{"d_expert": 512, "router_z_loss": 0.0001, "head_dim": 64, "vocab_size": 38433, "init": "normal", "init_std_down": 0.0, "schedule": "wsd", "doc_mask": true, "train_tokens": 613600000}
Below are experts of layer 2 (counted from 0) of a mixture-of-experts language model. Rows are named router (the router's row for the expert), up (a neuron's input weights, with its number) and show model dimensions 0-255. Each number is 128 + 24 x the weight over its row's rms, rounded and kept within 0 to 255. Numbers have three digits each.
After each expert's rows: "gets" lists some tokens that make up at least twice as much of what it gets as of all text. This comes from a sample of Wikipedia text that the model never trained on. Tokens count by the router's weight.

# expert 0
router:169100103147198131103091110176131121099113145175133114187116118148131132155160119145137133160141180153149130111103101111105166149113141139110148147094118145147113111109128132117147120114145112108102166168113167174167125068109165122138111104127089102160099077136087139123093096164119109111129150101128129149171147123131122157159153144164117106082114172113146126095123133145102130116146121139115105174142165134145112127123179122107117114106121081098126154117130127097086131146105153119125112125159137105129159153106108122158150175096118130100140145112149123116110063156092119086084115125149136116122141142119103102132126141153134143100120171145132121092145143144131136103160099120177134130097141133087094129103137147098106129108112135134158121120151087174105125154099129
up0:158142097159199128092075104124142127112135141202119135154160106140143102173174140127147103138144116094145151132109102117153163121125127133131124135083112124120132124072112145113139125092130132124088213157145195121121092100137099118135107142128060106114122152101091161126125093175131146135114155086177129113149139137127090192129150126158099102151123114124140099121115130113157095129134145124141137179141170106142104126124164102137146130098114107082152116111111119142097111126142144077130146102140115077141114135081100128141153185137128076150164153119129106131138152138106128093088113122135150148102122152135119144148140183110148145103124135149115148143123143159122136128118103118124115156094164113061111112138133120147125130126109094103154130148146111159098125139134135
up1:103141140130129127150122152160141106129143101152156090124096161159148122132111119166094117122143134112129153041083146124154108165177136129135082157118140123118102131120141168142115114089120129102121165126099111154139127126101124076138164130129139133195151144109109151148102149147148153145076141130128148121145165126108184125149133144151131098107147135144120119138155130114137154121144125153142111098104187128137072133119149145121121133121091099106114157109142136140135102120130131137119111131160155151120116156117126113150117123120142120145113126119118132119137134118121121081108138163129146155148149110100108100158106159111122137122144178120134091103148135093153145112127097088104123138101160117059088130113149118086139157173134154158157125150122146154118150105126151
up2:109144124193148086173078111139145061128135116167143121126135132090145120149119138156126158158161080129137083121122149111146129136085186132157111161091134119156132125088078103128121146115114112108125161159089144167128116148149104093159152133141087118087130121113092115154133119147131155125090120158147135128176126168140138124132115128140117121107085166096150132156117143122148109143149155098159133140077129120148115110146140087129111144152172100124114184139135090124096132146120132129131139152107118085167121118157109148148149184133159101115126106134125128088136123105155129103112150146105100095129076143133098125130099159146169136113139159161158120142165158170158139128116111132140142087119153154128096101077141115153097146128103127136124148146137139151121162153078130
up3:151087076158181127141086108132103133124142181184147109176157141153125146132164137121136165102109158128172143104103124107149119094126103106132130156107129144168115137087125110153115098103114173134109149157090148138170100154099104101128107131140091107119110166130091117107134061191126124132101168101149119133123139120153114165103126110137101097130127129135145110112130116151159123138163119139138126160128166116172108149126144159105121101102121124124132144133117130145099123139106151090131120118148119049120086141085083108153168172153155109139153125102132139135112103152083121061080132122115143156146112182135147083139122178116117131098131128144121125113137107151123165111129102134198129105107172100103109128127124144091117130117118111115162091133167146112095116170139140
up4:148102094162151122093101090166105163107109125190138099156141141166115126147195122090170119129135150125168128139119098114135130096115138137142121162069109128132128126091115125142123105099100117138100204177103156158117132100087131142141122157144062090129139132147085153119146081188112139133139147115182137138154103147114124168133143103134129095111118125133147130101105133120130138132117134118135130209133174158159125129112154127124093142135126144112145141116142110100085145141111130092136124146153132108155117165098081120112161167135143115125170145159162151111117124115122110083090134117101128123122108112143128148136134156103139130116093132170122136138112124177128142111137073141133168124107139121067129121153116122126124135139103116130145104115159114155076127146091161
up5:166111120201181125109099132135141144131130118172100133115139107125121104145167122096134112104124099129147130127122118116092134126120093141126107139100143145115153129105111114080159118098154133155090155177111134112187171129114104149151114158121101108165163122156074117114128082191136138153123148152161125129160150122124120176113143132149124092090131097141143139143123106120116156126145125110126119148134171170133123151144097145113153132148122145110129126115135133140092089138118147103087115107155119125125148137103087135150166155157136114145113132096140107144148126137103118077084115153100132130165165138143141150110131148101153115095087133168119120134138083141124073143117129125154153088046163101071129124140133151153081120148153109095178083121173108162149147115113162
up6:154129132169157105112087135145122141132121162177139152177132136151131112126141109105119102115124163115168112095159115108123107077114146132117153167064185057165139164116146146162130088078124114107106147110139149136144110145127121135115095109128083093113112106093092115131109125137149131104122161135129116122156141151165130166140126162142114102120119137116116104138126152134092128104155176162133135142145124109141120143110130178145097134128130115135107119110124087127102151117134119134145131124090148113145118148133092119110131208164169134116152139159161137107099170131124132135100139111138108142126158146136147104142101170128097149116171133125120134160108095115125130153144098131156146131076157121110122110148140162121120134112083104101137077112163119159101130082126131
up7:200112135136151121108087151165103142162118144200106126131117129126073142159125167092117125101156104143157150114101130128125125121109093147127132142110122125152132169117152125120169110153137130160080145140129155124181162127134095155132080142132086130108129202156102111124107091187143089118095151131172127148182109120147134127158132134105110087144135107117149125122112100067151136078102150138111125155123144154093115112130105163169124107140179124110133143109113151080076155131126110083143164123136089132126145141112122149152113127123107093120126141144140131139154124165157142125099135152108079179139135153126134137164108111163131092124110100154124118139105121137129114105119121105151125130098092105106113136134137079146149170109085145150197104112121109166123114134137120
gets: " |", " and", "7", " (", "8", " a"

# expert 1
router:149087102175159145119097126174154106143074134184159090141101099120118152147147139144153145168155121178163159122094100118129141182137142153118134135109108123171148126122115138128136097104101128113125158170112168161132136068104142129132128113121086102138102099114100104109104110163156096112134147097133121144140165160150104147159144167138106116123137149116122122108151133152062125094166103144090112177159172159158125135134174113095131113105144088096139137137116109100093136114175141132141170126128155103130190141123121136150166173111161160116121155076139132106090095146104110105112109162147124132103159146117074083143141124151108127101142180149111103109118138161127138114163136121179125099108131134090136110134133164096132150109116140137154135116179077149165092146113138
up0:139131113149127114166128119188134124109099068126135126191176148160150112140164173144101125116106159087100086116109118122119135149115137153105121144121101110146140098120104143134112115116146152119113164124120076178142140142140111142084112115105149129138176084101117122085119110136124145125140160151135149142150121154133146155111154149147140122128138120130123137153157143139138084071110142103103147151139123107144094140055161092122125134137113167119087111126136147169099155162129131123124133101139131140128105143127123154160168132132155090144174115137125140130161130096134151135068104095166169134124133173123157107102142172132126152138137162179102156114090127135135127096115124127152149140122130124118115138100177130118122130173152081156085156132136120094099168120135156
up1:132132074073149119091106107167145138101077110165125122118130105133140102119114130126119110122082174107122133163093101148093112100131116134134154152123117144153152107143103109149137123140087101087159150188128170136146120099137110092114151111111101127069145099128113117112112136105119136145114165138144117122121127107127100151106108125135094100090136149130087123114128145111122125104134108116165142188129157123110140134112112148123123117144145107123166105119138094173142106107133194121121144129117161131144181157109133179106114147162135140102143156134139115148128115082133163084120142170130109109123093169140163124163156145141113165113140140147086171181107117181099187143112116162135132117146159112122103157146107114149102115136105142114115079139115161156142122168127126
up2:182138087145142106141092116117152115130101158138090127143104097174124154161146124143135116138141137108118144160121123130148134151107123084126147148119139155136137124100155097122144135113103096123116178168099219130109146093141172161126142127124122141129130087070110126094129125157122097140079107139138102095120153128140136119107177109140123118155141140102145115144150162144107123130166118144097188159130123148159108126130160129123102146157112106104119135103135144141136153123153125102104103117142148124132135129084107165106166128145164132148142145119126124105168114148106144085102081078164144131130128145131112158137146156132136071099156135107115128163178134116128131130139102178165101106099144113133145104143081157133137152139140112067113098114159141100132130111088142
up3:143133144144162142130029102144141135132117134156165149156120086147141146131156120097118121130115148125108167086152131100132116155078120153163143151107111189109101139104134127084130081131135122100090183165122141130106116144128113136082137117141091100152097157136125132138123142127114123108094184122172121144145139125133123133154122114127138119149172152134109138124141134170135129103166145170101110175110146128131098124101128113089131136123137110093126134094120110161116147125127144090116178093111097075106164116105139138124169157163153102107164108119139180157186145112135140129141141112146124195125137095130132111129133148111127103068161168138103157148171130182108134134147160129144130125103103087095109128120115155112118090155100132112172128130155140140130119137097136
up4:150129123120126085107112107114107116105143087156117136125121117156178122146134146131115117145118156141138129130146162111116160131131119116139192192102136133132143091134147151135094120097140093160124159173132172134126139151106149127076153128118110124166106098092133098120146123149166098131109123132119111128109158137119125127092175102130150108079105154114121136155132155124159126153129101148165152151121165155125097120117172101107141137124091120163091130135150151126146144122104146092161133096109148115119136099114123138151155138136172131144102129103108118096151145126091105076134097109151151101123148171130112127146135179164115151093118151104118120113152129151118148115129123159132074155074153117082157141157123141162076133140099142087108117157154116140100136110101123
up5:119118120123133097115116132134146109137078150158142106138089141136081108147159105103144122115119116101145148135122118118101129127146109111147162113128108121172150155112158165130111097095103168093159159124094164160113101117141153123125142151119071111130131127126136118129116107142123107141141118167170125171106153138115143156113115151148123098101137109157161091136132098130077138149132132127152164163137117155078138127122142155108087122112083135144113073101083105118060111134110103085114079095136081130131113114110078147139120136134154141144116135146166083123131156148123136137127144148133154144133160144147119103157145139124133133130133132118094104131115095177118153129146143175168122124128182113101175114137118133168140150120100125142112138138169094112139066095163142
up6:129091130169133184128149096133141120135140133153144090144142136112124134144114167112158129150134134122141116104124125137130145126132111128120143138112152126145126083104125132142146136104128101129145165123110121149123129118142071121103170108113134136133163121117105114077129058166132094143128148124160147163153093118176111186179160124085139113152120164142110138108114101105163128119103166073084111148095154110129068126113128175158166176138095128121089166137117141130132062150115128115162119140175096094093104126135103118162146138108106155126155148087109103152100102116142118083077129108130174140134073101111152135107139123131116156134130116114085151139129131097132139145114171129186105106125179083104108098122160136142137150144080155098135074120153159134132125158131150
up7:134121139168144082066115124121125131124155093163110133186109121098125093143127148117142159146159144137137104140113146138110132136138135123135104149127160128130172113105149120148101117098119085117130147145113151119160137152129073126164133118142155095119131087132112161088109109134128114143162144055185089108233157114186120133159141080146141135120116112120159087137143122165090104137126142133108134132124120159145109116128149115136143114135150142105123130148105104134114134169143129124121144151142147123149130088139087152108094139150100183114162152126114145116145120140113115129110122130133128160148108136152129127132109094089135133076086098156114151140135103104116102099119103093138119149117138136135136157134107121147089163109119137141130127138132098176104118078162115
gets: " to", "0", " would", "3", " not", " can"

# expert 5
router:132124116120157099081092147123114160100142092149088127150154100127128131147144128111131142128116128101127108132114069128085141131105106149137135155099109132144143105114125129174120102118134138079060143154110130145172122122125123085150152119194094071105166087099094107126129115154153111126131131110133147155151101162151142185111145129129115107124110097150142152126105105057181138148121159138153108141111124148145096128099135124129096087129110114120107149148143141148123136122141097093104092126108110115164157142095086124141179156142104114101158147142163129139156148115138119105089131136127161120131164123136158131166089178128108139087098130152090149147144126134137135127127122128121178116128143120095120124094161117125149152142117136142117117096150092134072136122118136
up0:117091121112129100130107109116097083140167121130130080192114114162171121127152084168126135106142108177129096117097156150069136161087150120154119162080112081105139101117127133135142132094117121147164149149116130084108098120116150161153180132122122118127085075137133096111122155168136184125131116134124141168121127124145101154110114138127091126109148118124151115165150153160167127109119118122138163150187155205153091159135131128135124139155151106111162085123126116133125089175121115135117087158174133114120087142143104151130145143132148102114153113076181109135126150140120145088161154124128080133104132093118093133159130137143138138132131122142126112122122129099129088164171092074132149130162112093114107156163111110139109161166103135142168148134147106117132153142126159
up1:147108107125123149119122120141134147121135126159114128133140125177124168138127120073112144097139113129143137136070135125122125095082136156084137088148111142138146163071093135127119133112091120147108137124155120166124138157118149141167115161153110137120142153132083130149155119122136134137091137123128140093131122152162170119120148129123170115143173132134113120132138092167116123138160100150131136131145140130133121128144184146115117112090137115149104133123089130096113157105116153159184137118125147107132131150091124101151149100147165143192142109153108131140145094136099119146178122139141140158147131160110177133126115122122167160163150104141122144117149087162118135132086133126139061141081111143102154153147112122174117067118076141121132126078118107130120145114143117
up2:120147127145139141170153140108156125122096110163165140150164129065115113095130148130137161118087129124126109093118154120148120119111133145140124139093156120166135150121103124093129138120125144102128143118128122179121165137124117115097128143127146098108120119126093123119135138107052157157112145119101109159124125127103145151163109130116128161125128138082118115129147179129105064129126151178129169138130137150120112095146117083134161118130152168088104124114105143157095128146141151050132089121103128151175150135121127101129141133112175128126102126111125138137117110140105109139111142113129119095099135141107112122094137134101133142129109141122143093128143197154140169126156119147106128127128130153128118132071147062097128134165102138172094139136130130147113195124139101
up3:153179116129153156120122106127151156097122075175103172129131181136125102191135132142101078156135154113131117139122134142132128123139121123113136100111061107154139075126114107108102082119134092080117134116128166142100108120113137097137195097146144093112129136158135135085114138126146121153121120151130109089179139144085146114130129113152131129089097141106090130097159119133124159087115156111145138123124126142148113122135146105107110119143136094133128141109158145167125146135147121127116078111106130120091166150100133157153149128103170110174147165120130136125158119155112111078137182124139172129133146163087132135151131127153141102120120171138123108132131154130131109150083108137127090154109105126095132107102120113139087190091108145141139127114140122147143142124093134
up4:102116138145166148181146110146139138100101182168151137103128147143157175134149141086181109160138123155153108124160160104141131117148140156148116178140178116132118133106121135103106153108096113117104160138083108099128147148177100108102136140181124125092122149104068119168144136160136136089067111131102139103154134155114132148156072109132116122122166109100118140142158153109101127132180127137108146117139126098121120154134149124109139120114127171107070165200127143112108159116112149101139141150113125090104116118100113081153142157121141154083165119102103107127141122156121110109131174153124104141144150120149119125143089131085108139135107112178107106131119133130158091115109124083165162097125153119114127143131131120137122141170117146098105090116129163146109157169126139
up5:124144105123147124109113089137097126144148106117118114129122139176162093130121130157154137099165128133158136114154154103111170142153127111110180134105119088133138098121152103151134093140163178122090151136123130126090106085108134090114163144116112093110094111099086124138140093101131122166114130121125144111121138155090153149163100107137136088150117159087168124161123132131161076099127146088122152123152144106152157124134142153146130137146114110153123137124173131131135151062124171107108125136108124154139124091128138169148128106106127133159170122142109089102119136117115106114125122149123130151160097116140100113113141168160100154044098132140116116145090139156125112105115171128156099113142155136118159103137138148128069159136148122112122192094157122167097106115104110
up6:125106126116149163110122099104109094103090153159102154131138141099110122133120141125116150096134116141153168122142116157099133119101133120127110143126115127125131156114164097100120137140136106089106139105135146133161147109158149199118106143130104131144121143163126161166142130100149149136125111107156124113136158138107162143101119116135123162130137143172176063156115163132123127144164142142141158182160161104135086140161140086163144097109119097139105132108113113144115144100089163143135136100109121143132156131152131123146147109109165116110107145139135144118093116123106090147131131071107168112143131160124122139109097129111146162157109149136113105137189150128092149117132125149177136142128147129150150122139116109171086103114165134156121099079170119168101090163145174
up7:148130101142123141157159094115086138142135153130136157180124125124109124143111121117146160137113140108170095093126086114158145112142160108107146156116114090113157071122155136140147120143129105132140138130099110103151099188123144145138143114145119115145100146135123113117119119151137139123128182139147115103114103143143125169160107141098135150103127103158171093138105153132105103114156116148149152127095161120165086107087148125188112128092137146121157159123130158110121105103144158120121145132148155107123114106148128149157144147132136103169155139165161073139118098082137147117103084116106089145174095123113097122116114127120145119121126144135151140126128177137148163141144113096130147135136128131129105134099153148112134117139110125117119133195147137108135105114134117
gets: " in", " for", " first", " work", " up", " played"

# expert 4
router:178108092156198133098092100174147118086117154194138120179134127140138128161160115134143134163121170159157103114101110120110164159128137135102149146096120125151126123112109131117151117106161110110099169173118170162168122084131154132147109117136090103150100057142084146123096091175120127124135149093125143148179154134133121151157150142164117104101130150122135127092134126149100142109147120145116107183149167148149107134093188106129107117105132097096139153115129126107086131147094147110130113127148141107142157148112108130158150186117119118110140152137126123119119075152094133088085106129137133115109144138120114094135112145150148143106108178148137130092146137141124141101154094144180123130096133125086095131114134142089113129088117118133158116114172099176104145159118121
up0:138142083137148136145076128158090092126119138203132148121138123132151120146129144068123151106113178129110092138127089111137139120136115131120094108106123156114113094152115103133089112105136134124151181129129151130164129131133140154169113126136124122106124115151073101123118112132118110169119132119112105130158103164143135155127169115145156088143121127177173109096109145106095107120105154148132119159140109126131133111088090139113108131142143123094107130124135105107092128152132122112161158145139153069144124146084114130157154184159117126148145174101148139119152151131136111104043130116100115122116125097088119074109088176107138138110108115169097140123124129153101135088136118117145097105102121113098116115174102151162130116149100113130145118143109132169116104130090153
up1:090132128134169148164113104095105166088127145162126194150135096169122107101149145146136180107136149145107120124110110115098143166135126147171099123081119127112160144124117136112138101109105148182141172149110099137129130147121140155157113124138096094160162125100139171127143107121139135115136157140144113122121110163137125136132085138126097145114169116153157114132111096118120158116114138151146135111143128134107057113108114158131132152125118113106138125140113155127134169116077160162131112165122141103145120106138119091131141131143105144148150130096133135136105090119149148118090111140109149163117143146120150125154131141142136127130129132151114148116119128140089125146122106146146131170101164072115151142163127104128093101132169109153116091116136098137107151122118134
up2:129130140137154135122137123161152160130134158158123132136114126176104097189132137105133146122130138095170143112130119070142153155122158130110155153129145159151129087125174148119112111098157136085069208112111132123200121167118119124102110114121114104132176124117122097113143120171100130143124153142160148115124124105143120147162149109127137089146118130108126119150173139098090116095145136127165140133133158160090145059147134160123086133094132122128131147149124104158107136117130118118152110102114114112123136160094085115167187182130161137132126136174127113151105173140148175110109152148133201127111136174169142082133138150116154118108130131130107123126146140139145128109147116169177162124052158124135125119093129135109127124132097148131157120098185183168105121142140114
up3:138111140134210141131096153169142141100136143163094161168146126107113097167119130104117144138116137126165154109095140088137104115119132129143087150111127143138175143084146155111101113102138115124135119151125171141165149122142113145126119120180112108144167143162101153129131110138112097152121153113124123133177139099127111113122168141153117096136105106158127144120133122100123151110178135175135119133093158143137123111140108106111121125139155099131067148107150146140105138099176138102115083136149139124098170126159144167123172126133145120119144151115145134161131142111113155082103115129070119143153130163093155129109146145136099090080137116114153096135132117112149131107159099148162117123105096184124106103134094123128135128143124110149185129119137144145154108117128124
up4:167130091165142089121093095177104116129134157214135119162142108119126134158173152138150114140148107101149140131095129099123138117131135081144162173072130134173088140090137113124117105067136133108120182137123143141190124151130117143139139148128103065105127146102079106133127118191136145105104155102136119119143133135117082147134145146170150077092124134118130146148095159132136114107116127148145114172129190123130089111141138129134095122098080113103134156155156085143097142144101129095116116082132143074130141134108081096156151156122136127123126146124141136144111131132110152119117094079120117136130139141134148097150121167094118136092120143116117142121137121126108150113115132144147164128098170098070104134138134120121136136136104120127159128144156118166105143164143083
up5:129133144163154084133107096168164129155142163157138129154124157156175119149127132127105144127129165104168108108143127111139153171106155135124123143123157164146112102121153141136152123065116099111093163130145164155164108139111119097090147142099103115124140142106080128103128107159120132146139142096176148102134118131150158126133152128161140089114094135148079135091155154119138095091127160108146120178112130102119123121174117127137119149123111093089085137101112158144121133136158106105118158127138133083107127166086082151138144146148167163129190096138112122109166158119137126089100099120161169124111132131083147147119109120106116117103149118112122148126110081140087119124123137148172139124098146079112144092132141140146128134141040145117130170093137131172139110108127116
up6:134106128122209123138120114129099127181140080161123112204083148120114123123131133169129170138173135115137117089136137173142186141103152164124085113109106103151105135140133142144171113109142095118091149145092142127169146155085153111095104125131115127091119109118115120096091123136134158107127129160130123127150138145183129154141118184132160131106117153131115130131111154134113115089160122121096133140128123190131093143127186154146121138130132144118101138127107170169115141141125139143098109130110146079150131137114087152131135153139127104131128131127157170095155087138135114122097171127135142152156114106124146152112182191171165151135155110122120125161106096116090147120128128150161123134103138118071112140106134128104140136144118134114130115109114100138126164128135139
up7:142151081163171146139053127122127147090107141181144118154169171116151096129162130097128110087116131108132126103113126120100139093129135131144166178057144113148133109059099128148117099071134132122108175189123126132146104124149137146134126127138091137110146113152079141116116069152138116124123195140149136133160120154092138175144150107150164095092100109165143089131101104133125089065130135129147131164111138140139075116117153142127103125127114126137118141122158126137098132114132151091147107107182141087127119142123095137115137183139120138105145172128162139144131132122116113110098125132146156122101147143132110089162131157149112123099111134137092148130137123156120109113178101145150146098099195118077097122135130120134148133140097134141149107124172126185103109106133100
gets: " the", ".", " a", " (", "2", " The"

# expert 6
router:144115109140172145116097112195137113084120142188127089178106156138119165130166123106151098156127167139152120101097137123114117098108155156133142123086139118130102119102102104111142120116169102111113164158118146159148128118098145133154072124147123102117187109105100146110081085148150122101110162095116120158196133071118121120147131117164120114154127169113156138111116135146075100105164142138144109170145161116159103151136171132148120123097098129127137151131168111133079114127109167113129150126200126121111151151106111152161119161127147110118141123166135120138131107109110166086068143126135107089096139148122110080140124140130105152108110169117160120137126140142138136113113092123152135135105155133108142128126140144116112109115130102131169122128144144174074165146074144
up0:147117070117139138137108157144165138127106105128146102119110135147144146153152159130138138123119100120118062097093129129125164106152116121135122154120125109179157124099149157144133135109170124085115143150139125169102113157148112136122136157164144083148100106083131103112122077115139132184189125123116141133126134117153169156099136166102115139146121130149060055085104111141158121146132150141132125139111174128139161155122142154148143138107134148141122121110121138112068135127129150090152151114133172141106068141110112130152125144158093102146140159134119137141115104104140095099139132185138140155099091113131126136097117156092144144089099114141125147173114132113132138140134132122126135088112159111110113115116125144086127154139114107108161101130144097118120139135098163
up1:129110131153149115142129129128146105133092132136145166128126131111171134100168110119148109104123105152160099132121144158169120114113156126119120159103139139148149090108125150150098109120133126109122137146088130153142093151129136163138154120139105124097134150101093136107154063139174168135152130114125103103141099169103156171097123118117115134124110127126144143082134133130192114103127066130108108163113139137146172090167170136170119126129138122133105148082122138120078143122144134096125125160119156101132100101107134115176138128110126126127120169129087103140176123122126109151139144161136171183127120114109111105115139151139140095130120100138116146116101153147135119169103117105117122111122179109100128108124129094131093167125133137120143138162116109125110117139086123
up2:122122088151126131138100131135148161117152098118141092147123143133167112136160125093095139143111129131096140149157146102149122106134115138109132134116147169157092120086104154145054130088116117118107131168138135126138106153100137158156135173130137091121144153132160170132119111114132131165102136098150128130119094146123105139102155134119118086140115128137123128140115173177175158137088149166132136141113108130144104076110151096115098129144176149124127090129144071133068116123101088080119161138126136136140117164103095109140141131158128119158165187132131136140122156108163121104130157113144123144125111163155138132160142158150149141134124146116062113119143085181123145131132112162130179128104128134110150086110106137140113114139108106106143097140143133111109107089109135
up3:107092158143157096078076112127137151128143115137117133125192131138142129143131123144166134125153153164073113129147095124113121081124102099106121133113096122117129100124163114147154140109144138168122135114087077099146119058122153132151166101095091109109118126062106132135165135126049091133128124156154082150152107144130136157143162130096122115102105111127101128153115177105170164126117124088108148181123145130168122147108131090135117114119153115106144111158114154112158135108100138124137123132117137141178128149151146129136136149101104144149141135123180139158125122142115083091117154132132146135148131129109081137119125107176128115125127147130157119095128113161089158141122140114135105170114114088091103135139121107122144142095111136133140163131119100133102122177121111
up4:150191149121148082121074167164088151117133088152136119138118111121131122141149139089110105151129160108096114108138093120106128122133100166121116108098161122131135109111121131127108121112149114110101143145091142113165144175120134127151108144130110102120105143139108155108143106139119069117127159132128089156113126129110096171169146127097167059119130130160120122142138137153111126091142164132121133158120133109108118084079145108120173161109113101094142105129124105141124143123141147149148167130136131121171093120153081147132124158137152116145142152168114138106112140110157143105109126104114146078117122080114110151124133145092153176112140117154132120150117140130141183145144047149105118125075121098128164123108093098144137098154118101133122110098157124157152082140099124
up5:164086119125131091101108127083125133120130147120165114146118133096121142145128100114094097107177126150091144076134101121164132083126115145137140175094144103128093187127137134133181129091145170129127160146208131153132146122114114190115100103104116119133179114112125094148140125120068111174115130119165118123099110135123103150144180125166117096119119118084142138113072153165144126078121109138132143195104155159129135142098152152115147140093133109104167134141110101133120125191152128089144140147085092105153134126105127104107145129145125123089131125114130140145095144131130099130137139135131130121103131113169138081135097129109102100137159126144136072112174129141161099152168108142118141171111103157104121162149119130116151125173151119149182126111142121143125108100161132
up6:142132138130129120141103117130121139111134119139107176134106161140113100125124168123128146137149142129167074130143098142126135100144119135154130122114159136149161101101135159114121145089121112124120141110122128126138091137121138093144119111125141084129136142111126121116127097117143126120108152154131157115114137117130116123144160160088107112137128094150140085107082107122151091129165154126142076128122198145109131144124110173100154140115139118085167154138178104085130177130144142101139136145097131101131170189140131136123155150161163112162123133155108116140152141131143096098093103084124114193092147116099099097150129142150117134063163156140142141133141128123131181144146098087131163136138176051111128160121117136091150118131127125079122102143133137146160175129126128
up7:121132132161132104101125148151100130114152083162174132142115138095126136110130139119175136134067145123184113131164127079122163163147130158133158154124179113111103145137144126112128106136112081191139152105093133166152177124082110065121124104099106114101120139140101126141136093127091123099083142137111139144187134132133124138158128146151102065101071131133077173148162082111148110114137167158131119119140126149111117104133147122144170118133113122136096120147126151092119115130157076133155115093132115125090129118124114113141117141155120136085129137120136155132122151134129164137118133120170139118111119100138107136128133144124124144151151127158127085093125128150130123101141126137163122126159155131102112154140104078130123093153078144155136137116179136092134194142112147
gets: ",", " by", " that", "),", " |\n", " with"

# expert 2
router:145150090181155137098109047130136106102115126139153152091161148138131103165193137132145128156102138117168092110126151144099185099154137132102139139088099121152142127082155119074144109098138154129106159148133153114130104133188138141117122132128095113130074137161105137154118120154113170154122169133125117116150161165125148110140171161150128087116121095127128108133134130164171134103136136180141162141147140155149106147086129131138128128131096124073131128122102140121107143123111138090131099128102146123153136114111105172114126135094129076128123145109124122115103102145143138103111075138142143156122159133125130146128133170118174127138130092138062096124127125143105111123149123187146094128114109133124119170162114106143132132166087138074128110142180142131139171147160101
up0:106104077128133137112102145136180101117123176133091107104109121093088134108159158172147130098149145139122161175116123116116157154154129163106109130121122135166159142074122122112105114124114129109068154166117141103140110128123157132104168124112063143121124146103100163139119132147160138117138174142118136095098153117135144122110114131179128113169113134151113128105146140147085117107171118082120152153089112121135133126073157163108087127116161189147116116082125132120141140126106147103136120129092122114149133127170119147149179120117143148128158167127105144115144153130118090112103119172091152156178142140125128132086119150130147130104127138116111146150140118127151082130120118109153160087114129094102133117155131157123125127079148148133142076123151172139131103135138132
up1:151165136154153132114133132145101153141166138127134130132109097086154133168135170122122133111137100147148111100136150098185104138152122107115159161099145140116127105129071149096152116091126118154131166144090152130087152128127101116130106164139133124143116154174125125154093113111115133120123121152151134124146114157109100136106128112146144125131151122181141109142120161113151113105092144102148083128131181146153123115104127113120168131166087062084140153128138109146154100093131153105067164121106125088149154109120155105141092110114140119087165155103128132119111088135126155133147119162159089178079097122130163138136154148126114117114131113107127162145143114134108131113116138131129143114124116141166111164116090150175171117066136076103183127118176079144150155140185145
up2:137119152179146127145093158142136159163096123103138073139080138127098123130121156176134158125153130165096116077151154148161107112090113122152101111093107109138140161134109119079140132133121099103141164178144131080134140142134142133085123116133121154100158118152103120147116108099103078108111167116088186119144115132123123119122122170178178117106133129139094132137115150106131172071167124143139132113132165171159121172124147118113103097123069158100125112103143097135146173165140150136132124130139135132132124120116115104131173156135105116124125115110131156135115123116135163113097159115109103116118150100134131109152147136125129101109144123126129142151145129131169141115135139149132145142114122110129154161132129123060162140103079152155149176121126151092110151126156138
up3:134104116156190116130118088133125099095117153118151146110145135093143105159121147083113125086095119106153137094099093084135182146159156114109128129071130110161108150119150137123179132120099122083118159131138130123126120126154132168110130135115120085162084168149073161114146101111150136116116159118144122126149140140116157130132109088174120094136103123101125094159107125126131104092113145141112125116125121090112084124151133173100136109104085101118139139152129154100131129135128149133104120125105167091165131151088082134137114148143094135149141131143104154138126141132102142068126107103170137128147149094128122097146163137174101154138163120131105080141157104179093143102134120150113132154096130134147122158101153100165152146166126154118119072138142145139104148110143072
up4:175087123121161130138116111139145111140120123129113102151119100108084138078124133132165165125089114107128084103103128127156142120140122160125112105081165101146101151123119088152127114074103148175143130170073169121140088123128149162146100138175124128117104150128129129167133131155117120105124120134123098116125135153153110119098124104148164100135167133092146124068175100142135132112131114146120133143088168149138116111132103108090146150086121115107165174099154160128126141142143158104183122102115104095136127178124113122105134143099121109142117098104149158122105144138092141093077140070140103132132171142144139111114122103153097123109083127078114138139140126131141117120156143143130113104134113112122160134092106153120169129122158117110132115059099158138078158142133115
up5:088116100113139140101127131119115090194123079143147116133135138100148172119151131073109100138102138141103171126150127127128132070140150105171130117107137128146131142120167136149129127080158139123151138127114130144176132094168122091156127123170107125096125132111161143104117126148169045146112129079158114085111163161132117123156134084133066107148114156148135084160117138120086164114124139145149141193125147091178115100134128141115169084119151087138106123155122154111123112117164103098142112109092067095136110144123111110141140124128111126109114169128189164107111124166119111082122120100114113102124100156138131136157116158129140146151139163129119105095133124152158100158102080158121127139092159113134131092118122146128115111137143121139124104147109130143107098096182170
up6:171108132122137119109131126169102200161095146104145103135135101102122105175146128123121106107108111160182110105166069109151115104126138139123142152106149143163146111140113151113129054127130140101126163136153141157126159128076088098123151112103166105112096138128102163097126121133135141159125157145109133130099110137122147152151133111135102050159067114179129099128124183089141146114119116166139130115158132099159118086081127133165126122104155137066127125095117093110108120112079147121129105121173141106140139163131089110155139124121111131121161134119131112170076136153112050113129137142149097116140104086143113111107141158133124149085126140146152128093129123103156136112107107048129168149092146108102126147118152113125109110129132157162164115132126098111169141119161182
up7:153162116149136111102125103123100124136170135144146167141124165119103150106142104117132145115095172105146117134104097119098154074161143102117135173122108104148133116110144153114128107175112127152156141128123127136118167141130130147136109137108118105137156164163116110103124149140136119126134150163114170104118127158159060151146149152123113105153097132145162130117125133141140117136117128197123124123113128107080096113087121153172144160091103135085134073157115112136134156111189121096151058142128155131097143143150124118127161136148165140147132159141140132184123110126081109118139087141128122093146110088125153101166139146155115109125133141172129095106148124130100140100155098127137125079133125118139119155096117135143106144104116145165142112137141139116160123119110145
gets: ".\n\n", "\n\n", "-", "==\n", " |\n\n", " on"